{
  "num_hidden_layers": 10,
  "hidden_size": 448,
  "hidden_act": "clamped_swiglu",
  "moe_layers": [0, 2, 4, 6, 8],
  "routed_scale": 4.0,
  "router_z_loss": 0.001,
  "init_std_router": 0.0311,
  "lr_router": 0.000648,
  "max_seq_len": 1024
}
Below are experts of layer 4 (counted from 0) of a mixture-of-experts language model. Rows are named router (the router's row for the expert) and show model dimensions 64-127. Each number is 128 + 32 x the weight over its row's rms, rounded and kept within 0 to 255.
After each expert's rows: "gets" lists some tokens that make up at least twice as much of what it gets as of all text. This comes from a sample of Wikipedia text that the model never trained on. Tokens count by the router's weight.

# expert 9
router [137  81 114 124 135 159  88  68  66  48 146  97  77 141 126  90 145 131 109 124 140 167 143 202 113  29 186  67 125 138 174 124 112  98 107 102 122 171 112  99 135 166 137 156  98  97 139 202 127 112 185 117 120 121 150 124 102 103 131 162 147 151  81  89]
gets: "\n", ".", "|", ")", ",", ";"

# expert 0
router [133  77  92 132 133 128 116 103 130  88 169 153 103 117 124  53 143 133  69 136 107 116 142 179 112 134 166  66  97 165 111  89 169  99 109 124 134 151 138 124 138 104 181 107 134 166 109 219 111 179 103 137 118 145 115 115 167 123 140  94 124 138 184  95]
gets: "9", " In", " K", "-", " F", " W"

# expert 10
router [158 105 134 166 146 198  67 161  90 123 181 149 100 112 128  85 125 102  49 129 122 147 148 178 132  71 110 109 114 161 148 143 193  95 170 160 134 171 145 144 143 145 163 113 182 127 153 185 134 102 193  97  92 124 120 156 145 119 159 175  97 128  92  84]
gets: " to", "-", "6", ")", " with", "5"

# expert 15
router [130 134 140 160 117 137  87 107  86  64 173 149  94 122 118  87 184  94  74 138 132 124 159 194  98 100 140  83  94 112 155 154 202 139 121 196 117 163 141 156 141 122 161 127 173 167 129 201 124 174 113 119 183  85 140 130 119 108  63  94 101 124  91  93]
gets: "–", "-", " (", "'", " not", "R"

# expert 11
router [168 103 145 120  88 159 131 147 100 129 134 106 127 156 134  52 117 115  97 135 127  99 114 163 135 102 125 164 172 109 105 159 178 112 161 108 109 175 123  87 115 106 143 155 160 110 147 141 122 101 106  91 146 137 136 169 146 108 111 118 166 109 141 177]
gets: "2", "0", "/", " with", "==", "\""

# expert 5
router [112  86 161 166 119 137 113 114  61  62 176 159 153 122 144  87 121 124  85 142 135 180 121 192 111  80 145  87 156 155 159 104 138 125 147 137 134 174 156 128 120 176 128 147 179 131 134 135 173 167 173 145 140 161 180 112 122  62 105 163 122 149 106 110]
gets: ",", " ", "0", "1", "5", "2"

# expert 3
router [114 134 164 114  76 121 103 182  89  92 172 160 127 122 169 121 163 110 143 142 159 151 113 221 125  68 110 102 166 130 136 129  90 129 139 109 134 178  95 133 120 119 131 128 123 146 158  77 164 130 116 169  91 152 150 146 180 143  53 204 137  96  83 150]
gets: " was", " is", " |", " (", " a", " be"

# expert 6
router [174  55 156 175 114 127 136 116  94  90 199  82  81 126  95 145 146 138 139 124 138 149 116 119 119 141 121  44  86  87 158 111 123 117 111 164 126 102  97 135 141 131 158 168 188 122 147  74 139 154 191 122 163 163 175  75  67 113 143 134 126 120 132  80]
gets: "1", "8", "9", "7", "6", "4"

# expert 1
router [160  96 149 164  74 124 123 115  97  87 205 138 182 121 167 106 188  94 114 142 130 188 121 201 165 111 119 135 158 140 137 138 125 111 134 173 145 174 116 134 124 138 108 153 176 133 122 121 126 179 188 149 160 146 120 153 165  46 103 170 169 117 150  99]
gets: " ", "0", " that", " to", " S", " J"

# expert 14
router [140  38 156 140 121 108 109 101 134  77 120 109 171 109 120  43 136 128 115 147 142 211 129 123  88  97 117 145 112 129 163 142  93 158 149 124 112 150 133 124 176 173  97 156 152 113 127 154 130  98 102 102  80  75 145  96 108 110 133 125 130  95 125  98]
gets: " for", ":", " and", " first", " in", "%"

# expert 13
router [147 151 159 177  93 197 116 152 118  87 119 108  77 100 157  21 169 142  95 145 148 142 150 180 151 116  91 158 149 106 137 142 108  94 145 177 112 141 124 138 138 125 124 163 136 172 146  31 122 102 130 168 116  99 153  87 133  61  80 147 132 155 157  96]
gets: "s", " of", "al", "el", "an", " would"